Weights of a small mixture-of-experts language model, trained from scratch on English Wikipedia: 48 SwiGLU neurons an expert, 4418 steps.
Below are experts of layer 4 (counted from 0) of a mixture-of-experts language model. Rows are named router (the router's row for the expert), gate (a neuron's input weights, with its number), up (a neuron's input weights, with its number), down (a neuron's output weights, with its number) and show model dimensions 0-223. Each number is 128 + 32 x the weight over its row's rms, rounded and kept within 0 to 255. Numbers have three digits each.
After each expert's rows: a language model's description of what the expert responds to; "gets" lists some tokens that make up at least twice as much of what it gets as of all text. This comes from a sample of Wikipedia text that the model never trained on. Tokens count by the router's weight.

# expert 10
router:088086171101115075099152136191127108093064167060089095106082172092108062177113138164152161088129180118092117114062067102085129161113137181116135098148145171161096098151127195157111126132154084129155139181177073110158170091108115129095061125119105093145101110122165085102135102117131110094157118119074147106097115090105151182151099080097091136122127119173115122150136134136161075142192151155122154149144131083110060119194063167077153137147153103148171092112147116101095092117141078124155076162172146141126089149104107173089155137201071138098115135123112123174152147147154110130102167099180139132092079156107133162176128135108174121076098126125089105132131112121087166115117
gate3:142118116132149041103114181098152103103108125125100109104108153123173084077159131125121162127108152130114090130131157162069093131166194075096116139147084167171144160115138130157142089092112119151166169115173084171148135090156159142139175160106130101135138099127213135092116153132172076080093085190114104123137138139119132133107188133135025124130043149134139098104150105124135154174137146126095154181083165156054136098210145072106136098126183107111140095166146162120122175166168149149152075076123095128180100132168136114100093128158133089159127184120154078087114115196129173050117102164108135138105129104151091115138114151119155178128165121158129150131093078115148084104143
up3:168122110163136054144125117088168095139131121142144062147135179083113073140117116143107114137133158160116070140163156178126123136133119064129110140127086134130117148139139122140119085134120088121200104147145153113111101096117140162135178133143148170119112124094250159088148110101136053120126078145081081157124165204111157161111218130126071091113139131145126149111125127100119088135162172128070168182136172144083134121191062062113081125105193066098146144121171172164122181139156161145143105119100099122148158142150178148123125154181091107148124146116099124132080101160129158111158096146051134119154138106129081098157124178067129147097157123104113113087096096131104086137194
down3:124106098140190126175176126120118166145137061092095057118158110165152106120132223134059092129139126137137147118127112109047149121161166071100161072162051120127091105204110173135084099201085144162152138126103173105111094086121158070129129169103139103119119142092167101167113137165080155121129132143106065110167109121166112136091112157139132124128142160118141141073173116138097099097129096131173134157205151129133122105136148089150175145065163155159124122156101131119079098168165172124125170146157144151136099187161164124144053146094138125171092167138140150058103151144104108113062077111118166124143101080123157162144120165170126130181117117149067157132155121106116101155159
It responds to: Pipe separators, semicolons and line breaks closing cells in number-heavy sports or statistics tables, e.g. win–loss records, goals, points columns.
gets: " |", "\n", ";", " 0", " ", " —"

# expert 35
router:148129184141128140089113118105081116173154167118167125084078086171171157131115114146075098103184132115144090124108126156165144118083115138140146166129160198176094092145126116149171144089162121040160098119128113186135135189110058067125122106099171153079131076087133119091122126160107158132195096117162156155169154108106190096082104145118161139122098137142088172093083112132110101113184103121150145130171058104125203143161132092173157156192148125091108099084155116113078113113123145107126152186118123117165151113135111124121137152187139095086164099106116056181079156119141119140109165148127095127186092174121141179082165111090123076179103152157116066122139118141185135139107
gate1:191195155141182144142131182171148141134181143147126171090134103101116134131153126189103096069157186110118126143092144135120105183112178096166083131152112163144165135120071095093142137129165104086131061067176136102125106107149172153146121131123145132130077120160138133074090135154097133181108080123153125187168149125121144103109154121171091166151173166103156101112090143120122082150095080114099130208155115195105151157098137140109102118125132100108099132150098151163105130106088112134162088116075095131141124083166155159111175163155106168158160078197136068175102081146182144142129119071130114114113114077105145130175119062136163064159103137109177214142115177145151156098176
up1:142234146108176146106138131150154161191135127137166086106104110133142126104131121148101158025135139175117103125148129136145114192160212118136169168141112123161138176052090160113084173115150123156157063099115142154110137157114115097096117137167082128160079139159169168123120098120087136190104118116098143113129124119097158090121160123142137134099163108158152131106075159161086096173099101142136122158138118191090133160119125114134128044142097118165104073180096149059127173079121153146115112175095131083131088146094215198157110135126079181145116140125131124152035137116153153124167151112078100130068123149130112155101110097138149082127102108105154142066131107116165087118110
down1:149122119108141161115141164164136079143150159106092135144150092082128092148103160165147105114109132164152135111131146174071146176122071163127093080174155040136178115126114146100109131153156169114139097097163062157165131096157151122116118142123126153142063148147114100136105102145078095168028138145146133184122152091169088062162104139096116082172126117164177092055137132171129105131153142155115090183176106154166168145123141119131096158158138163120129088137190153126047176127155132059088103123087122106130095138157101107077052074128116138139122128117069113113075147123081160113095117103115115093094110099162063116162116129130151183092138139064069170152158159136103120075153
It responds to: Standalone single digits in sports scores and table cells, such as 1-1 match results, 3–1 set scores, rounds in fight records.
gets: " 0", " 1", " 2", " 6", " 3", " 4"

# expert 16
router:175154122160164147150151132124123149133136135175102129095144194101112169113148092171147135062104110127100116153144071135118159088081123089090135179080103138160120170141135156121116098172122063166168132186178131108101120145149133147145185125195166095159158090125187059134095136210131149185095141125200086151161116147076110138087139168107092119128128165140209066117149162114175119139084144054143166083108090065147127114114169130136121107133192135108133087136125138168176094106142123139121155151133052122150107139117095107120096095104128094101124136112128077160161196124174081163173101104151119177097127121076137125129114114124096105156107129082072151082147177091096177147129
gate3:181174126099146154134154152137130147124158161186142133101143176120101120137129118111169143157105164097081087111125075076100125056166137145108141201129163156127139144069115112157090143160185158160100104126134111138083104117147110139132132155198144141182073169132138074158141101206168153172055161131147141118128086069071148076113148157072120135131174145118132110104114143196132138215137090087118141077098117100090098140119075165145116103148120155116126118126128135133166136018099137106086148106130135129136056137110168118107082133117126069070181127103099106151088193108144131134134126138120189073128102109097171152097123204143123181131137187099140084109137134118123097137146
up3:138067082117112122114144157151105164075108149125123201086162139122095113111106150084133074129129103114148054166121116113118100141122087166144098180139114167204116156096127128109130159098067103102180128151156101184138083102147090136093089126130120113073211119136121156027108146121101126102105124068092113208145155167137083128079144101124183196126095142136138154081106173118120118108057124138136127138141159104099167142159122105106147138120115108156158126123075109166082155110106084155138143133141140159164112159149195155130136097121127177192122146122128108156089114151128078171163057162145121173147135135135083111133061115070132167146079089176189131081137153144138160092069
down3:082118128130176086108145088141117100075072034146116105100092119119186111157114147104108072173079112096166137133161116092095120126153131145209101045095114106156142151167132162098141155156075120090075172086138113125102109176088151122141153174134100191155102100075102161155173142081180121096146110132069095154153112126166116143171083095119125144133097077154085167134198098131049161106161115161152140137123104187176092119116185104113132125144101119124136180181138128095152128139135131073173132149079116136138168125161184112117124076128140146161147107118102163084194102165164118167058174143071182144170109159118126129122159134088123130113077118153101132156140111164114120129129
It responds to: Nouns after the, at, on, in marking position or stage, mostly in sports results: third place, north side, final round, season.
gets: " in", " the", " round", " at", "th", " season"

# expert 41
router:121119099182071120134192177175145129167098103115140144108145104148165135182098100128101176078111152149214146106110119094157076147096096097097120146142153077139141154126181062110142088147122094150124125081117073117169080151123074164115091156135087133142086164150164120088130128083100123154116157110086126129089072111143136096142084137074082191158112150079097128156133123142099108161045122121134131098089055090146160124109176212095157112155184105146189108141095160139136083158153109124100119136100094108105100134145105123125132167169149095154102178178125147141143163116136150171114069167084088182138181151113135190169135096212111143135123132142098095137109107082088117091128
gate1:169166145125157148095120086155163117106114108175131116142124170135152138149105117209082162156124134148100151112099131112225132172178115134127111134132158156080090126089085150142121145117116136114071103091110074178102088098088143135130116155116142140158130138126180078149067149148148083117150099148114203132144103144146170133119173101148119147085086116149093152129176085090109127154113126105133090120133223110131159147025143178204107116120171146150149142147114132097080132129131074197134110182103151136146072127080151118132113176151117166118118151128160157157085113144056203157133176080140140153184144168126132185131063129131074146119096171066100126104167097134109120076145
up1:175165128120120124106064065156114137054123097165146111106093142133156148158144106170127115155086111200110127076104136133168073183190127101140132120152177178119080130126132157141154161102121113134082102101109114178129105077141154126132133157113181098155157140097142055139083192109188079154171101153122184096116077150162188184123170128150103166101148138151095131162169085073096142137105139065110116126136208151110159111093154163156077135086174136127137121107154112138107104137136096222137125180149106173131054129120160096135157178116123112133088141108140108149119104125050173139127116096140165107175180176125139179131073129135115150107109106069129098078153129127133107100118
down1:096140156082085117150105095107140154145159110183098158120182071111171099110123147120096146164086177132177144113109130121190122132134044087161105150168131130145119081162070181115175093120139125149121134116177146187105111171140170143106101203185123125164153091149124122137158147123014138187114105110107177141146155167152104159074119167148147125184107136099154114144100065115067158113126129127131137109121087148091096180132147155113106133146116066123108157099074122101162152111174144150081096145093137040138129122126129156220105152111140025146148126108171100107085163093130115069141097048133081123138127153126134145089135178091147139143119116131145125126163146117110144111119
It responds to: Commas, periods and "and" ending clauses, often fused to a preceding year or place name, such as 1970, Segovia, 2004.
gets: ",", ".", " and", "s,", "),", "e,"

# expert 51
router:158108145099159096141111089071111116113115184148122098091110129159159094115108079168120167142108134107210186107184185137172164117161076150153107126095105107124093144146197135107155157137198128103092103178153114093169050150111132166194128104173092103097161102115133115106098215118113080102181156087087148108155157102153104136104135162131133132101084131108179094110100140117102123102121142161113142143176102144139129111103078080141184111048136116111102145168201145081131129142104164124138135125134194087098098175094173188177157123113085110081111131108104142092120072168124137161141117137109048155156118115136135196092119133090101083134137073123109091080128119099112145100102
gate0:154112149113076109124148135177150093111171129113204105093155133129147127069140127160116177119122169181185116116157124188149131139182167129093056133104124113068114125117137129133161144107150180124142108146106124183136074104143154081107127119155133120178138102114162157133192155143135130106136195107140202084143093081040152120183172096195059163093141067131124077088109111148120119185188105167109090138106115119159112092127119229137132133100098123122126141195160142090147103152104132109130135143113110100126142130139107118064164080177107115118110089085206153114125118128067152111099190147121087092090122106168175137165148131127150189106068083141108127142142137123147157141120
up0:089161146164135117119096089171109094117181178132157147106152122140149099080147143148132136094181134181110055102199163184133154197099147110103121086108125193134078105050183127148157143106144135098146129122087155135133115135145141151087093080107123116129117117120093180086198101096144099142141083101115174130126091080037101146149142096159125125102093071093116129089162165139104122142159074168069111094073128139142135139189118135158148174130150166112125094178181085093157114154100107193135093131093092104104166101131093095109159109165149153073210078128166122078152137129128137121100173121099145103131068097181109138190137140109103126163160117126056107155148135120129124103134
down0:184116147120097071159156123153124131137109133096153130096097046117066167083083125143184211091139157171156109101168171124116172183126158072063121135122087158155130146094108133141160108191146119129125112135089151111096158137173164168124092158092139129164067122099092098069143118139173150156125159142133091100119109141156102142189110143144153106195174134070154148132169152090106121180180122168200192141158139152160162080149118108162105136040133142101152084159157129154132100151135111106141161122169122156128105111108100128104112140149149169197134151101160116183104038173138094095091067106113116131140081128107145159116172187144109121129098106126170099099123119167150153089131
It responds to: Colons in infobox fields and list introductions, such as Born:, Label:, may refer to:, plus the line break or word following them.
gets: ":", "s:", "-", " of", " as", " by"

# expert 52
router:121112141120172150155135117170149136132111180140170128093102126126108154068142090076113076102161153149088115175090104114181186078103135113092167122122180105107118136109155087092131155084030129104116112171173089125136128142139160119122108079119126173089167116151187093155148150149130146140126164120154135151107086172063150160120130146136164181088157073172143117146175113167157107176152142100127065105142097144171187169130143104143165167170115126097124087135120136098113132086130161145201158089099170092099114163218137150119091176101126110128124112082171136152063086138121152145120161198112192089108075102064145196143143096100107090150128170112149121084122105147145101183105
gate2:111102135108127160118168114088158138114107085145096088143148161140135146154110090166037134117102129122199156135142158169153124102113147117149114099131057123118113066127148143074180154103144109029112160154114124084168166128107137167162190115145119190118101105090120081168136160111104130074124143053104166125170117112125111096146108187165084101097132137121174152119177105106114123123088146159102143183111093084131091201152187112154118107126141121102129114187110127081123147159091097146072142113070142093084095176104118112099124102129128124110100172131082142087103127153163135215157147143171080173204114087107175147103177130130108103115164131159111123207129089198118140126104
up2:163132065108172115090151095131112098130113151140106147089079141103133127075135169168187108155181136209082065149168112168137168137165128132106090158164166174123116172157118159214100123155119118138099104141089114142142083140087093144105115110147139141156142105168150126119138101104109152147146117138181112154128170159120176145090119120134171139143141180175126121127096116122177169111185175103147132134156143193157100109099092141146149188130176163101140115106162163123137136106140138039177174103179187178185161104184165070143102151102067123141141104069109083100193124113077138109163128136160199125053105130079090091140057132097136146122139129128147158096115131116125153173133
down2:176187120134145165185131115133175129145121091141168168119132129130085160138197185107147065118084104130119099134146076121118146087136153101159109130090151087141051123160141168151155088138162142129120168159130129083112138158080149122051110107150188144155137090147114110085118113135103151099095118098118076129129091135114135074098110153149210072168127168121176094090066117129163172094169109115154111186104081175091059154137122179176068121189125143139087080123128101155126117043115138086102129146183113127165155121120140118163117164163111177152169098119123069124140163085108131117125192135168175089101094122132144061093112153167155201129170116107109087147125117149146132110152
It responds to: Pipes and entries near row starts in numbered roster and results tables, after row numbers, with position codes FW, DF, MF and country codes.
gets: " |", "|", "-", " ", " 1", "="

# expert 15
router:087095107125143057156143119121164168102115136101165147087112104126155105153163156121133175157166117102108083147160179086149210110123125142178116140159157123148090142088155072123174154176138172027102125095108141143113103160036169143136119133176174192108157159133104141174103145134166129133137170171183120124132072148139129076087071118101136132129110121055164101113149131112099098082141149121141122131106090089191127088135107179098107111133172117156154093097109125151137155152080104180157122101115162141074112099122115127204141153100135105118167127141138154130099129101047128119165153106126138072112103158128115179197112183117083109146173109158220110155164167112091169121125
gate1:157143116091081109132163164101125175102143135139139024086097178115067129148175146159167113166116119085171136122086097057124099143117117128163115130113123100059106100139071144115131117133066070161184147148131086077104136132125136171101188142114070054171133149125088078148171121047164161091090084165099101128149119144080096151129116093111159111130055175165107154128122064131093109136125132100130148133150167092166073127127087169111152085074159125081071151118153163117125156095143162139124138145162108162111091159130119101117095095077110172103071181093147122059110143148166084183131133111174128123115110145110156096091115132135100099137132132135126125100137099105139108057178
up1:080080111149165136135082123169124160144185167116117120127111104126175152152109073130110061124113115135103143110121071155096147140119207159152167099114109125153124107168191165164208074106119140068104168099095153135134121086119134069141074129095202174088140155127116168132077085038157181158132161070176102123183119074155173190111145130126114135173153077139097169148145096169127122129146117090126144114111156139116073137118183089150097219085116143112113078121135098147119053130070104129119076123114107115127098099146166129111129140155145097138178097159114091160175150168106166118073134109145114175153121143139105191114103161107128130163126136109157158153140125155112130182104
down1:087121148087168119129124110149104110158111195126168056176146115174101103149103166139117110160134144138112083138108126113177182154106149144135137128179142134164124111133132104150104097141143089134136131179119135145115170064085135178147132134133130160143151125155125163117111086173131071069076201163151138175123158110080120151104139111062079115126146167133123151110137148110139105111189136117120127129150194188055107132112094165177165157039184103150087098082136158129152138139079106182112169146064151126127135119143142163122130071128128154105148147084101142169091101150151098186162104093154181165108109161055137155133096179163065146096119242121175092156134093124124157107149
It responds to: Final pieces of place and club names, often in football or cricket contexts, such as -shire, -ville, -burg, -ford, Sheff-ield, Somers-et.
gets: "a", "o", "ia", "on", "i", "an"